python train.py --d_shared_expert=0 --activation="swiglu" --routed_scale=1.5 --init_std_router=0.0228 --vocab_size=8192 --init_std_qkv=0.0229 --init_std_down=0.0 --beta1=0.95 --lr_head=0.0061 --decay_fraction=0.618 --doc_mask=true
Below are experts of layer 4 (counted from 0) of a mixture-of-experts language model. Rows are named router (the router's row for the expert), gate (a neuron's input weights, with its number), up (a neuron's input weights, with its number), down (a neuron's output weights, with its number) and show model dimensions 0-255. Each number is 200 + 40 x the weight over its row's rms, rounded and kept within 0 to 999.
After each expert's rows: a language model's description of what the expert responds to; "mostly gets" lists some tokens that are sent to it at least half of the time. This comes from a sample of Wikipedia text that the model never trained on.

# expert 17
router,244,145,201,178,185,232,188,149,217,136,130,185,186,201,149,213,180,206,240,229,258,226,221,149,196,214,165,150,235,156,159,197,200,197,211,212,132,122,147,179,238,222,195,207,190,130,216,275,185,231,191,222,246,196,149,203,279,241,159,192,172,193,237,185,267,173,171,219,200,212,190,245,217,189,146,246,293,227,269,214,180,242,220,152,188,261,211,168,250,162,181,238,211,243,223,173,201,206,200,258,215,145,185,176,187,198,195,206,167,203,235,186,212,234,236,151,233,184,123,298,215,178,139,196,209,211,243,210,247,241,153,158,151,155,159,236,215,228,188,230,147,242,187,153,269,190,228,179,221,195,133,207,282,208,85,219,257,126,123,196,133,182,186,230,162,226,228,126,256,207,207,245,207,121,223,239,222,176,213,166,171,212,256,241,205,234,155,242,188,205,292,303,133,185,199,226,160,165,200,241,140,292,151,263,178,216,182,261,169,169,220,143,121,219,170,155,273,181,186,204,196,232,203,189,172,199,226,145,234,263,213,285,185,195,198,172,120,290,196,225,216,191,217,228,162,246,244,213,188,213,199,236,136,235,228,149
gate3,156,173,156,210,164,218,136,237,226,163,201,272,229,169,117,202,243,265,169,207,162,245,240,154,187,160,258,186,132,215,160,163,180,201,240,214,126,197,206,261,226,227,118,190,162,178,171,216,227,251,243,223,154,198,238,182,247,153,159,247,242,190,216,187,254,118,200,249,181,170,196,245,241,171,228,205,217,209,201,251,264,173,219,198,190,247,166,191,199,150,233,248,183,232,262,85,180,186,203,189,193,206,250,226,217,203,231,128,156,181,215,230,184,113,215,216,141,155,206,256,205,181,166,242,163,234,200,274,158,216,257,196,164,140,160,211,234,229,264,193,205,262,251,163,291,217,242,215,155,170,234,189,226,138,168,181,207,250,114,155,130,156,172,164,218,219,248,223,169,216,233,181,202,193,178,256,230,146,165,223,245,133,190,286,301,222,152,232,223,236,201,201,228,152,197,214,196,182,143,295,199,157,143,220,162,160,221,182,198,184,216,174,168,191,243,275,264,238,215,249,190,205,201,134,231,138,194,195,220,209,240,263,212,210,206,228,220,260,130,173,252,245,95,194,136,217,235,215,243,194,246,145,215,246,228,244
up3,195,255,189,242,179,204,169,205,136,248,258,256,174,163,186,235,196,168,271,180,216,263,240,144,220,215,155,186,221,122,194,200,179,208,247,170,243,206,114,188,167,163,204,246,169,219,189,260,225,209,201,183,184,165,198,192,313,273,203,198,201,161,258,146,177,169,278,198,180,112,158,241,214,199,179,144,253,213,197,208,156,186,149,191,202,240,241,191,122,149,283,209,168,249,176,178,264,315,259,214,227,246,273,174,188,241,218,234,247,252,281,154,241,191,168,123,223,203,228,133,178,144,156,162,250,188,252,221,206,237,172,178,230,215,248,220,223,227,288,168,155,214,181,306,193,275,198,182,158,169,258,207,250,227,239,232,206,142,186,193,133,229,230,194,184,209,251,209,267,181,183,151,206,155,196,255,232,183,211,206,223,154,188,206,129,219,167,162,217,185,190,275,173,225,178,224,252,335,217,109,233,213,189,177,256,196,215,190,230,182,190,190,209,166,193,217,229,134,176,178,134,217,219,249,121,176,165,197,273,192,195,229,180,179,165,193,187,111,173,212,206,222,185,188,207,234,173,246,197,166,231,230,242,210,203,229
down3,208,185,188,187,166,177,215,296,232,158,196,169,198,164,223,199,210,178,172,241,101,232,179,217,261,131,204,172,204,239,280,200,190,216,123,189,177,228,256,195,130,91,210,218,195,200,228,140,242,194,163,210,224,122,275,264,243,214,165,203,172,219,183,157,135,110,215,200,136,174,211,242,182,242,262,189,220,230,181,141,160,209,194,145,205,179,108,184,232,246,289,187,172,195,238,270,158,177,245,222,238,238,203,215,213,248,200,172,183,222,73,173,156,173,264,281,164,238,228,221,198,227,235,137,211,223,189,199,171,177,158,195,224,180,186,223,218,162,168,176,237,218,135,83,104,186,191,171,213,218,127,176,127,176,194,102,236,252,238,143,229,184,190,213,221,206,232,186,270,233,212,175,167,219,214,182,183,261,225,175,133,166,228,199,194,258,166,145,159,228,169,215,201,174,202,182,235,145,134,204,220,156,183,185,140,240,206,217,186,187,165,205,175,159,216,191,81,159,157,228,195,238,188,235,211,209,261,174,168,184,175,163,168,225,168,218,259,197,259,229,210,166,121,167,203,131,217,163,205,157,178,192,210,228,174,238
What it handles: US states and countries such as California, Texas, Austria, the words after and before, and final digits 3, 7, 9.
mostly gets: " After", " after", " before", " California", " Texas", " Virginia"

# expert 21
router,208,164,244,215,241,156,124,245,257,191,147,169,224,179,196,185,163,199,223,192,232,278,208,191,181,170,147,164,161,180,234,237,201,143,169,167,130,229,233,123,199,109,234,221,243,192,226,213,156,203,195,229,172,229,243,234,204,189,201,170,167,218,297,156,266,206,180,218,204,137,191,225,256,247,154,182,236,258,170,194,227,183,279,182,241,155,215,245,233,112,176,162,210,209,216,211,207,209,272,260,172,247,256,245,215,163,144,186,160,256,251,186,110,246,179,172,215,230,206,229,188,204,179,200,180,191,241,183,283,134,174,137,127,226,237,272,164,193,195,185,164,203,197,235,218,191,266,145,196,167,154,228,168,203,173,117,220,190,180,218,150,122,177,201,255,226,191,134,253,242,262,178,171,178,284,158,205,148,161,191,204,230,216,237,262,217,158,172,202,241,215,193,186,210,211,240,231,232,161,304,182,200,151,257,206,191,216,213,209,139,197,194,187,225,148,156,127,257,256,181,187,178,246,257,188,280,154,155,254,243,181,199,222,280,272,164,199,212,119,239,211,196,233,216,162,160,189,241,174,285,196,232,162,148,230,116
gate0,147,172,250,229,195,244,188,312,194,241,187,244,190,253,220,207,187,207,149,186,108,236,77,271,181,127,187,186,242,257,182,164,199,180,192,128,109,199,171,111,169,195,150,185,161,252,167,151,239,172,246,214,246,219,271,220,243,244,214,180,213,209,220,145,218,242,211,197,158,134,163,246,203,229,242,174,174,213,162,130,242,252,236,190,227,117,165,175,189,122,202,207,210,191,226,202,215,218,192,229,187,177,250,214,230,199,160,247,277,201,226,214,241,218,186,232,209,170,187,208,170,214,185,123,264,234,273,219,259,254,199,242,188,260,197,163,187,181,199,187,188,141,205,202,159,132,145,230,182,267,205,194,196,190,187,232,182,197,233,222,244,196,156,189,249,254,150,153,191,236,261,154,198,159,225,210,184,212,157,214,233,269,180,149,149,235,157,188,140,227,175,214,180,246,198,157,276,216,164,172,163,216,144,287,300,224,227,244,163,206,121,191,181,225,202,192,177,256,182,213,172,168,205,215,172,252,235,250,175,193,217,199,212,182,183,200,262,256,125,200,201,186,138,154,214,74,145,212,149,236,225,166,171,136,191,139
up0,197,196,209,217,260,200,202,145,208,201,223,275,188,163,250,231,164,160,186,227,182,232,166,172,122,219,240,211,188,208,180,263,210,204,242,202,173,223,234,263,206,223,158,223,178,241,152,225,213,222,254,238,199,190,250,193,244,119,190,184,194,205,183,249,210,240,146,224,185,229,167,278,114,195,167,267,189,219,209,155,224,235,266,140,143,204,219,259,219,242,195,185,284,215,213,258,230,186,156,202,161,178,172,184,268,228,167,163,164,198,140,195,276,230,242,188,222,218,238,162,181,85,223,239,132,214,245,223,202,235,120,141,174,225,203,124,195,193,173,206,199,146,208,196,173,191,166,215,167,200,152,188,146,109,164,224,185,161,231,174,169,216,222,156,162,214,231,127,238,153,164,235,209,150,198,163,216,229,219,210,250,174,210,197,309,321,236,177,195,212,197,288,102,177,206,262,266,242,172,212,145,215,208,121,203,249,241,204,181,257,221,187,209,95,204,141,193,162,152,216,199,222,157,172,231,195,175,222,252,137,197,214,190,182,142,192,187,231,231,252,206,205,174,302,221,194,298,154,224,190,133,221,139,168,167,145
down0,159,151,245,233,154,152,235,214,240,207,215,154,196,215,218,156,203,159,214,181,227,177,262,235,286,201,203,173,217,256,180,308,152,183,213,238,204,223,210,183,233,208,217,228,236,221,218,231,176,188,182,171,187,185,181,244,199,232,187,226,267,234,161,235,228,177,218,168,244,167,157,236,156,323,159,168,183,129,173,172,217,179,219,185,265,171,183,186,207,208,153,197,226,242,167,237,164,336,163,173,151,253,197,181,226,215,134,153,221,194,170,223,165,138,157,253,217,166,121,192,228,248,256,204,278,289,202,172,203,139,185,194,159,156,199,231,131,170,187,149,137,186,124,177,222,168,218,105,266,220,283,138,267,272,209,130,212,180,167,209,256,204,199,182,230,157,172,249,137,133,218,182,200,176,223,203,211,131,183,259,209,202,177,190,175,217,232,229,195,196,103,280,183,167,163,192,169,195,268,187,195,277,247,240,244,195,213,133,153,174,263,155,201,207,232,234,244,199,158,227,151,174,212,162,253,261,203,207,200,160,212,174,200,152,244,145,178,238,243,197,201,183,188,178,173,157,294,231,278,201,143,233,210,212,203,168
What it handles: Word-final pieces forming nouns like -age, -tion, -ment, -ence, and whole nouns such as district, role, number, project.
mostly gets: "ect", "age", " district", " role", "tion", " number"

# expert 24
router,159,173,259,179,266,192,181,180,167,191,162,129,156,169,165,159,213,208,219,170,228,222,209,233,143,225,148,167,210,194,212,256,235,159,244,248,180,174,208,217,223,166,171,225,230,211,114,359,217,250,203,250,231,237,217,247,207,141,225,163,155,197,299,121,165,156,152,227,209,223,154,252,206,210,104,221,265,213,241,237,190,237,251,228,210,123,206,202,162,215,261,158,138,242,177,153,189,211,227,180,146,207,236,115,212,180,178,191,166,189,133,197,157,157,182,153,251,150,120,175,146,175,154,215,247,179,237,191,214,125,199,212,176,206,181,289,176,247,203,216,171,223,234,157,196,191,216,182,186,176,214,190,198,212,147,145,202,194,186,166,191,139,196,231,210,180,193,160,214,247,196,134,207,204,147,220,220,183,189,171,288,255,235,196,202,201,217,238,138,224,254,177,193,247,171,169,190,213,176,233,124,145,237,190,159,188,159,160,176,275,195,190,178,202,191,190,229,137,227,160,158,245,178,203,149,242,235,164,171,231,268,183,185,235,199,131,286,234,189,290,274,202,302,136,185,130,220,221,141,257,207,261,187,194,169,167
gate3,193,140,184,141,233,176,156,236,165,199,232,206,184,207,145,169,206,183,199,208,224,156,94,102,198,213,213,136,276,185,222,186,230,201,250,203,132,142,151,129,181,182,158,121,225,206,236,208,173,172,263,278,245,165,174,181,208,295,256,233,282,237,139,190,224,180,169,173,212,223,194,170,257,178,199,161,175,211,202,177,197,210,167,137,254,176,181,272,143,206,204,201,223,184,129,250,173,205,190,251,221,290,192,170,183,211,214,226,178,197,159,213,175,166,181,185,185,240,150,144,203,189,169,246,164,240,191,125,228,137,237,228,240,167,238,203,180,157,219,164,181,165,189,216,187,163,217,104,226,205,244,269,245,184,248,198,143,234,192,180,175,222,145,251,241,142,181,172,189,202,201,162,171,184,152,236,204,265,152,198,210,242,278,231,173,169,225,265,253,194,256,171,167,240,233,195,164,219,285,129,129,177,263,291,160,163,269,248,185,184,171,243,150,183,239,125,194,165,244,304,103,220,238,229,179,149,231,228,261,215,228,219,198,198,215,214,181,239,252,195,148,216,182,202,215,172,185,205,228,205,173,139,260,154,156,211
up3,196,216,158,230,199,145,187,226,201,207,229,212,229,183,131,240,177,217,205,164,264,184,207,218,231,173,214,158,273,216,110,224,167,189,158,185,263,247,180,212,275,229,198,208,153,214,249,236,201,125,163,155,221,202,252,189,191,137,121,175,199,151,222,212,95,229,219,195,228,151,183,280,185,207,256,193,186,169,188,214,240,211,216,160,189,185,205,166,187,145,159,127,231,170,197,177,203,211,183,187,218,216,188,201,217,230,187,266,253,206,207,175,187,229,261,213,323,186,165,189,202,221,138,182,244,269,171,199,218,186,131,132,234,198,156,214,204,199,237,200,181,265,185,185,205,178,238,210,150,161,184,218,179,166,197,238,217,170,156,288,184,181,135,240,164,153,205,162,226,195,191,291,176,181,169,220,178,149,181,162,198,173,191,216,235,159,175,254,177,233,166,140,166,75,110,277,237,222,205,195,174,250,190,240,188,202,188,199,235,151,213,240,225,278,134,223,247,215,240,107,169,131,251,147,261,94,116,198,171,230,177,175,169,176,199,281,199,137,174,193,158,193,208,181,156,241,96,93,227,249,187,177,171,213,181,174
down3,246,191,175,143,208,171,102,167,149,166,186,201,220,186,232,157,223,268,265,219,191,175,253,243,228,269,192,191,262,236,177,206,252,204,203,107,164,192,238,257,258,217,230,194,220,227,159,229,205,185,155,244,201,275,396,171,219,195,160,159,157,175,210,207,245,202,182,219,227,200,193,166,185,173,153,224,174,136,198,181,167,206,190,172,249,171,280,254,162,259,199,143,184,155,204,193,215,219,202,146,205,129,238,203,198,203,247,284,273,203,243,203,245,236,186,190,259,172,221,106,191,206,203,246,217,212,135,209,219,181,205,183,155,206,137,201,239,196,165,292,262,278,200,237,259,225,197,242,138,211,93,259,275,200,159,147,242,221,196,184,150,212,196,206,189,279,159,265,200,200,212,237,234,148,227,243,199,207,162,91,171,226,194,195,270,188,221,224,214,278,226,152,172,205,205,181,189,170,206,249,196,192,198,169,188,250,211,211,246,177,152,202,163,197,211,204,213,245,220,215,196,232,220,203,148,208,193,151,151,209,109,201,138,216,179,155,207,202,192,203,243,238,199,201,208,182,262,138,197,241,243,159,272,219,152,170
What it handles: Pronouns starting a clause, often as subject before a verb, plus relative words and percent signs, e.g. he, It, which, who, this, %.
mostly gets: "%", " It", " He", " which", " he", " it"

# expert 32
router,164,198,190,191,137,195,153,126,163,181,133,165,142,287,176,208,197,231,217,240,206,262,216,197,152,216,288,190,266,218,182,169,271,171,109,193,178,183,209,241,253,209,197,230,235,241,253,294,201,211,205,184,182,252,217,229,238,215,179,181,217,217,262,149,281,176,148,230,244,118,179,240,210,181,142,226,245,210,236,198,176,202,209,195,238,290,191,219,246,188,197,230,184,175,234,161,185,189,277,245,249,230,191,157,268,214,175,160,171,213,217,189,192,235,205,100,271,217,127,213,181,204,150,256,233,129,227,214,194,192,108,246,167,200,234,150,169,132,195,273,134,262,163,150,181,186,214,137,190,178,207,181,202,178,137,209,170,214,235,220,219,198,153,257,151,174,222,186,233,225,209,232,232,162,197,184,267,178,156,221,194,258,223,176,184,249,181,194,221,44,196,223,180,284,211,163,222,149,121,175,200,240,190,165,218,214,255,206,186,221,180,174,174,268,181,168,190,159,289,193,170,210,194,191,191,239,170,147,262,228,193,222,117,242,227,164,154,236,186,190,234,198,226,142,192,215,240,255,139,205,186,245,127,238,169,173
gate0,153,220,122,176,149,204,184,170,225,231,195,258,148,238,121,239,248,148,228,264,237,234,133,191,170,246,242,224,221,202,170,206,191,133,198,215,212,157,103,213,196,215,233,277,185,205,200,197,200,172,89,177,167,246,217,167,205,174,120,185,200,224,246,241,159,199,183,223,160,208,149,287,177,281,238,232,185,221,178,120,188,177,203,162,188,245,291,210,236,251,285,213,229,203,218,134,180,225,205,132,177,260,177,220,174,187,183,205,161,170,214,233,277,196,241,193,216,165,213,205,209,245,109,238,201,143,198,161,216,183,169,251,195,137,210,170,163,178,259,185,221,154,190,303,195,176,193,168,128,123,247,159,152,273,150,209,233,192,154,189,220,175,226,197,200,199,149,199,178,225,180,200,210,221,156,166,291,197,200,176,174,176,229,200,144,248,204,214,228,194,213,123,195,187,177,226,285,176,260,158,152,148,185,201,181,247,154,182,197,215,180,192,211,321,166,172,176,186,216,158,316,154,229,243,234,148,201,196,126,192,202,156,184,236,191,95,193,212,216,224,215,200,206,210,267,215,190,195,236,250,223,270,205,177,139,174
up0,158,237,215,240,240,223,267,123,172,165,151,265,163,200,145,239,161,219,191,181,227,193,248,259,223,171,201,219,245,244,210,248,178,233,150,209,113,206,160,211,244,237,137,174,241,233,263,184,154,172,205,252,210,225,256,166,170,214,146,241,198,142,195,240,208,95,249,228,173,263,222,217,236,274,284,201,148,179,136,179,250,232,233,134,248,300,164,204,138,279,173,226,193,206,195,198,96,245,201,207,226,173,206,156,133,212,224,130,238,230,117,186,242,175,173,171,152,165,205,173,237,180,193,216,228,219,224,182,152,225,201,180,173,194,211,220,226,178,197,112,185,204,263,218,261,162,257,174,123,198,264,197,258,228,222,220,200,212,176,179,219,235,263,193,156,207,222,194,168,190,231,251,253,172,204,200,232,167,251,103,191,169,169,198,189,165,101,241,216,221,201,196,124,222,224,102,190,271,194,164,246,202,200,240,193,157,210,243,183,164,179,235,227,264,213,193,224,205,257,179,196,115,168,203,290,241,257,144,214,226,179,226,239,271,156,222,208,144,204,213,166,202,244,150,177,216,177,188,146,230,195,177,232,178,172,157
down0,266,265,199,161,178,225,325,226,174,237,155,257,193,249,250,208,227,134,164,230,194,241,176,185,192,204,226,268,146,243,138,214,187,243,215,257,168,213,146,210,157,212,156,218,215,228,186,203,209,118,163,183,226,168,194,185,148,169,159,230,183,214,160,153,159,240,189,210,123,223,252,191,171,204,302,134,225,178,154,205,189,120,178,165,180,181,143,219,207,212,207,197,178,169,213,198,223,202,203,233,161,232,203,232,218,143,169,199,122,167,188,147,118,150,155,187,192,217,213,212,228,266,280,261,241,232,239,200,203,211,221,192,241,220,200,237,217,175,266,247,210,196,151,215,186,212,200,213,184,209,262,213,129,247,212,281,249,183,215,225,180,248,208,242,230,211,235,313,204,139,204,198,325,236,227,216,226,165,136,138,158,200,181,218,251,186,205,191,226,237,193,153,174,137,168,205,219,232,271,222,241,227,189,154,239,277,194,144,219,134,215,174,194,149,141,186,165,240,208,257,187,198,225,167,205,186,215,173,133,263,212,199,229,188,270,189,215,185,241,185,224,131,224,234,219,206,148,237,317,276,229,95,259,193,201,246
What it handles: Counting words and quantifiers like two, one, all, more, and first words of place names like New, South, San.
mostly gets: " two", " one", " all", " New", " other", " three"

# expert 29
router,245,150,200,132,163,204,188,193,204,219,71,223,183,278,200,222,196,215,267,174,308,210,168,144,210,254,255,161,205,193,190,189,221,187,133,181,185,206,190,145,219,144,213,264,213,179,185,208,223,229,216,238,271,198,181,254,232,179,109,218,142,230,209,166,223,167,153,183,220,241,156,303,252,186,171,207,172,190,163,198,240,191,271,217,198,249,213,165,283,180,174,337,190,276,229,181,228,179,203,137,195,201,231,206,181,209,212,129,201,274,216,212,168,271,209,174,254,177,132,258,193,241,162,244,193,225,175,125,260,173,145,201,99,140,174,212,210,211,181,175,138,232,193,202,170,197,225,189,244,223,223,220,188,206,159,146,161,250,225,213,153,185,236,276,223,225,171,206,253,252,189,202,229,155,219,226,196,182,227,130,208,260,241,158,203,222,192,212,228,120,264,222,160,172,204,218,139,169,220,197,175,221,178,212,173,191,192,257,192,212,193,201,189,203,203,184,311,212,240,215,253,276,179,193,149,266,255,158,237,250,181,189,182,209,221,62,247,228,170,240,225,215,194,164,204,153,224,216,179,222,175,220,140,228,195,141
gate5,180,210,192,204,234,226,158,219,188,215,192,148,170,154,223,254,157,269,212,237,258,211,211,161,160,234,251,206,226,195,180,205,181,241,256,193,199,234,207,132,167,197,206,239,167,229,142,172,205,209,231,252,216,164,185,227,186,240,191,206,181,241,192,185,209,204,181,167,234,189,169,235,207,212,134,167,180,175,205,230,130,190,188,187,163,197,141,187,205,151,194,169,190,215,108,204,129,197,179,226,246,236,326,251,181,172,218,240,220,135,217,155,132,244,210,171,268,190,210,238,253,285,165,214,121,256,275,210,201,247,188,158,181,148,209,264,135,213,202,197,198,171,174,194,234,225,240,135,189,182,132,230,211,239,236,174,194,219,229,305,181,147,208,222,165,305,196,235,217,203,273,300,127,160,283,211,222,148,245,179,209,210,235,186,178,206,160,206,302,165,228,188,227,200,255,153,283,196,191,213,107,223,247,219,136,175,293,199,244,272,215,233,192,154,225,205,261,197,239,190,159,181,192,285,145,236,110,163,198,181,257,263,173,158,225,202,187,221,233,204,263,207,201,240,205,154,239,244,129,199,285,214,154,198,209,200
up5,192,216,221,270,248,294,201,256,202,184,129,241,196,192,175,283,150,217,175,183,228,183,257,199,197,202,227,160,169,199,267,170,211,192,194,185,180,183,157,279,210,244,193,157,165,165,272,155,236,193,163,177,202,166,204,201,203,206,176,172,216,191,162,274,95,221,204,233,152,197,185,169,229,246,242,231,189,210,244,139,179,208,167,256,231,150,236,135,260,110,252,209,158,165,258,208,218,180,200,223,172,181,166,213,201,199,215,182,155,208,193,140,212,222,211,242,128,230,148,230,198,173,217,203,240,147,212,142,161,144,202,160,257,234,195,147,202,237,130,239,150,170,171,246,237,218,250,242,164,144,193,134,197,228,226,237,230,208,180,173,193,204,265,162,215,178,126,184,221,170,228,204,103,163,225,174,174,206,177,258,258,208,183,201,242,177,193,244,269,176,189,252,148,186,129,178,230,160,146,200,313,195,228,153,164,295,167,79,171,189,263,151,160,215,165,232,182,202,232,169,238,201,199,222,209,275,283,285,238,262,204,157,216,173,206,255,166,233,173,220,164,176,197,124,182,246,170,189,158,149,287,210,181,163,160,150
down5,220,175,213,204,234,182,230,236,236,170,168,186,202,177,140,176,222,259,203,211,172,258,199,263,145,120,198,189,234,241,188,213,266,107,120,290,218,160,246,138,204,190,211,171,255,252,195,196,204,233,128,235,210,202,251,190,206,255,297,213,192,208,237,227,220,252,194,166,256,191,185,237,265,187,172,196,190,178,195,226,251,141,234,138,265,202,246,200,217,192,195,207,187,267,192,154,192,186,198,210,208,242,126,167,203,205,198,152,167,247,215,253,217,182,211,204,262,241,197,126,265,325,197,99,177,237,181,265,221,229,153,262,208,204,227,232,214,193,200,263,248,215,166,185,206,187,156,307,142,183,203,209,232,210,197,160,259,169,319,193,206,179,224,258,224,106,167,220,172,142,162,184,253,166,180,163,248,171,160,188,194,220,251,294,178,174,223,151,187,178,278,173,123,279,177,187,205,220,171,194,186,250,201,244,268,263,187,154,193,266,204,210,249,210,198,240,205,267,163,163,263,185,225,147,185,146,194,202,202,227,173,222,228,222,192,189,195,200,287,128,245,171,203,243,191,203,207,197,249,174,230,219,186,250,149,183
What it handles: Non-initial digits in years, coordinates and counts, such as 196-2, 192-7, the 8 in 28″N.
mostly gets: "8", "7", "6", "5"

# expert 2
router,222,218,187,155,164,221,223,177,253,196,125,180,237,162,129,192,239,218,194,238,219,257,239,167,215,217,155,163,203,161,188,258,182,77,192,194,160,182,246,222,146,157,173,211,230,217,195,223,174,238,185,175,273,184,225,278,232,169,179,204,155,160,199,141,250,192,200,167,189,270,145,257,206,111,184,113,198,204,173,169,200,203,261,234,261,235,234,170,183,228,172,241,192,210,145,169,264,174,209,239,238,223,191,208,207,225,235,228,181,200,168,197,180,254,190,180,191,194,180,187,184,224,136,270,254,138,224,229,288,211,202,281,191,204,203,223,216,160,159,253,140,154,167,236,184,157,178,126,239,251,196,208,214,224,208,203,213,249,145,177,145,253,172,229,175,205,234,226,183,233,191,208,147,158,180,161,284,166,214,138,140,216,208,207,281,202,154,245,237,181,201,217,203,237,285,226,180,193,188,197,212,243,133,167,233,218,241,243,127,225,140,157,160,195,201,113,227,196,170,202,204,227,271,151,237,259,214,129,240,188,213,209,204,241,205,124,190,213,160,259,283,223,237,151,201,182,235,223,210,325,172,288,131,254,233,106
gate1,209,219,195,165,262,206,208,209,194,216,160,170,165,189,233,168,165,169,194,132,243,170,215,247,189,252,207,130,228,277,226,177,144,199,198,211,227,144,211,144,191,236,205,186,186,246,174,189,152,218,311,236,170,144,167,151,126,155,177,200,235,208,227,94,189,208,236,188,181,151,165,155,171,208,219,161,220,203,209,197,146,221,234,268,188,203,148,196,153,197,250,236,312,133,142,126,176,243,201,154,180,204,282,203,176,254,100,218,264,193,192,183,203,265,135,136,218,215,258,129,178,256,213,192,251,224,195,192,204,144,180,168,205,229,217,205,288,189,152,235,223,192,221,177,179,117,260,240,227,288,194,213,245,254,230,213,157,214,225,159,208,224,248,218,155,149,219,118,236,117,247,184,216,204,179,189,162,175,184,134,193,114,162,214,195,214,198,231,214,196,152,255,245,155,211,201,166,146,197,243,200,224,130,156,248,146,178,139,167,179,211,197,198,217,248,230,273,163,224,244,201,213,156,199,226,176,215,203,198,229,240,289,131,194,189,125,242,159,229,214,204,140,178,241,256,232,249,201,187,174,213,172,194,271,131,150
up1,179,218,181,194,197,259,179,218,114,224,230,187,221,186,178,185,158,165,224,215,203,211,229,248,189,236,205,228,255,191,263,160,268,191,230,164,201,246,196,198,161,199,237,206,214,202,215,249,238,210,127,175,136,185,160,220,151,227,169,180,196,203,178,222,285,141,100,231,230,204,199,205,188,138,150,176,284,233,199,174,213,119,145,185,168,139,208,195,176,139,200,211,141,274,211,199,224,199,173,211,194,247,209,189,272,160,250,199,234,213,175,208,247,281,188,198,236,217,165,192,155,224,187,194,258,183,164,202,126,161,208,326,211,115,241,187,162,187,165,261,257,123,179,234,201,222,259,183,177,233,128,218,167,190,197,142,209,197,233,170,214,198,243,175,203,235,163,259,222,213,201,230,215,193,181,183,150,210,254,280,244,160,170,258,172,241,162,186,189,110,286,186,137,255,224,237,191,186,234,190,185,244,164,147,256,215,207,248,130,193,173,268,217,195,193,149,218,264,125,241,172,260,146,203,239,258,213,202,168,228,195,252,200,188,267,143,125,130,246,165,248,216,204,201,134,176,206,175,135,264,321,225,168,173,218,170
down1,120,219,179,218,210,193,192,119,197,222,205,226,142,197,224,235,205,177,265,224,260,217,197,193,206,164,180,139,154,210,142,181,215,218,223,219,219,199,227,162,316,191,185,215,144,124,188,189,197,198,257,287,213,256,206,261,244,193,223,146,220,198,162,139,212,179,172,207,194,191,256,178,279,243,171,229,204,251,179,103,199,231,209,154,245,214,220,225,154,246,261,258,257,204,122,204,242,265,214,160,230,317,208,229,237,193,215,183,168,149,257,201,210,240,119,182,165,239,201,256,158,173,247,183,241,145,159,205,213,215,196,163,218,211,212,235,172,253,167,183,284,175,177,154,149,176,192,186,229,230,166,192,251,174,244,215,217,164,166,258,180,290,179,173,229,240,238,169,226,296,151,136,185,168,258,237,213,241,191,165,225,242,260,161,230,105,168,155,218,149,194,295,205,216,166,150,163,179,178,168,262,258,218,210,202,161,210,178,208,158,161,178,218,195,246,255,227,151,151,213,209,195,202,223,139,206,130,195,240,173,172,275,209,204,221,192,250,268,182,174,169,231,206,225,293,230,119,191,145,163,143,255,209,244,184,185
What it handles: Determiners and copular verbs starting a noun phrase or predicate, mostly the, a, an, was, is, his, possessive 's.
mostly gets: " the", "The", " was", " a", " is", " The"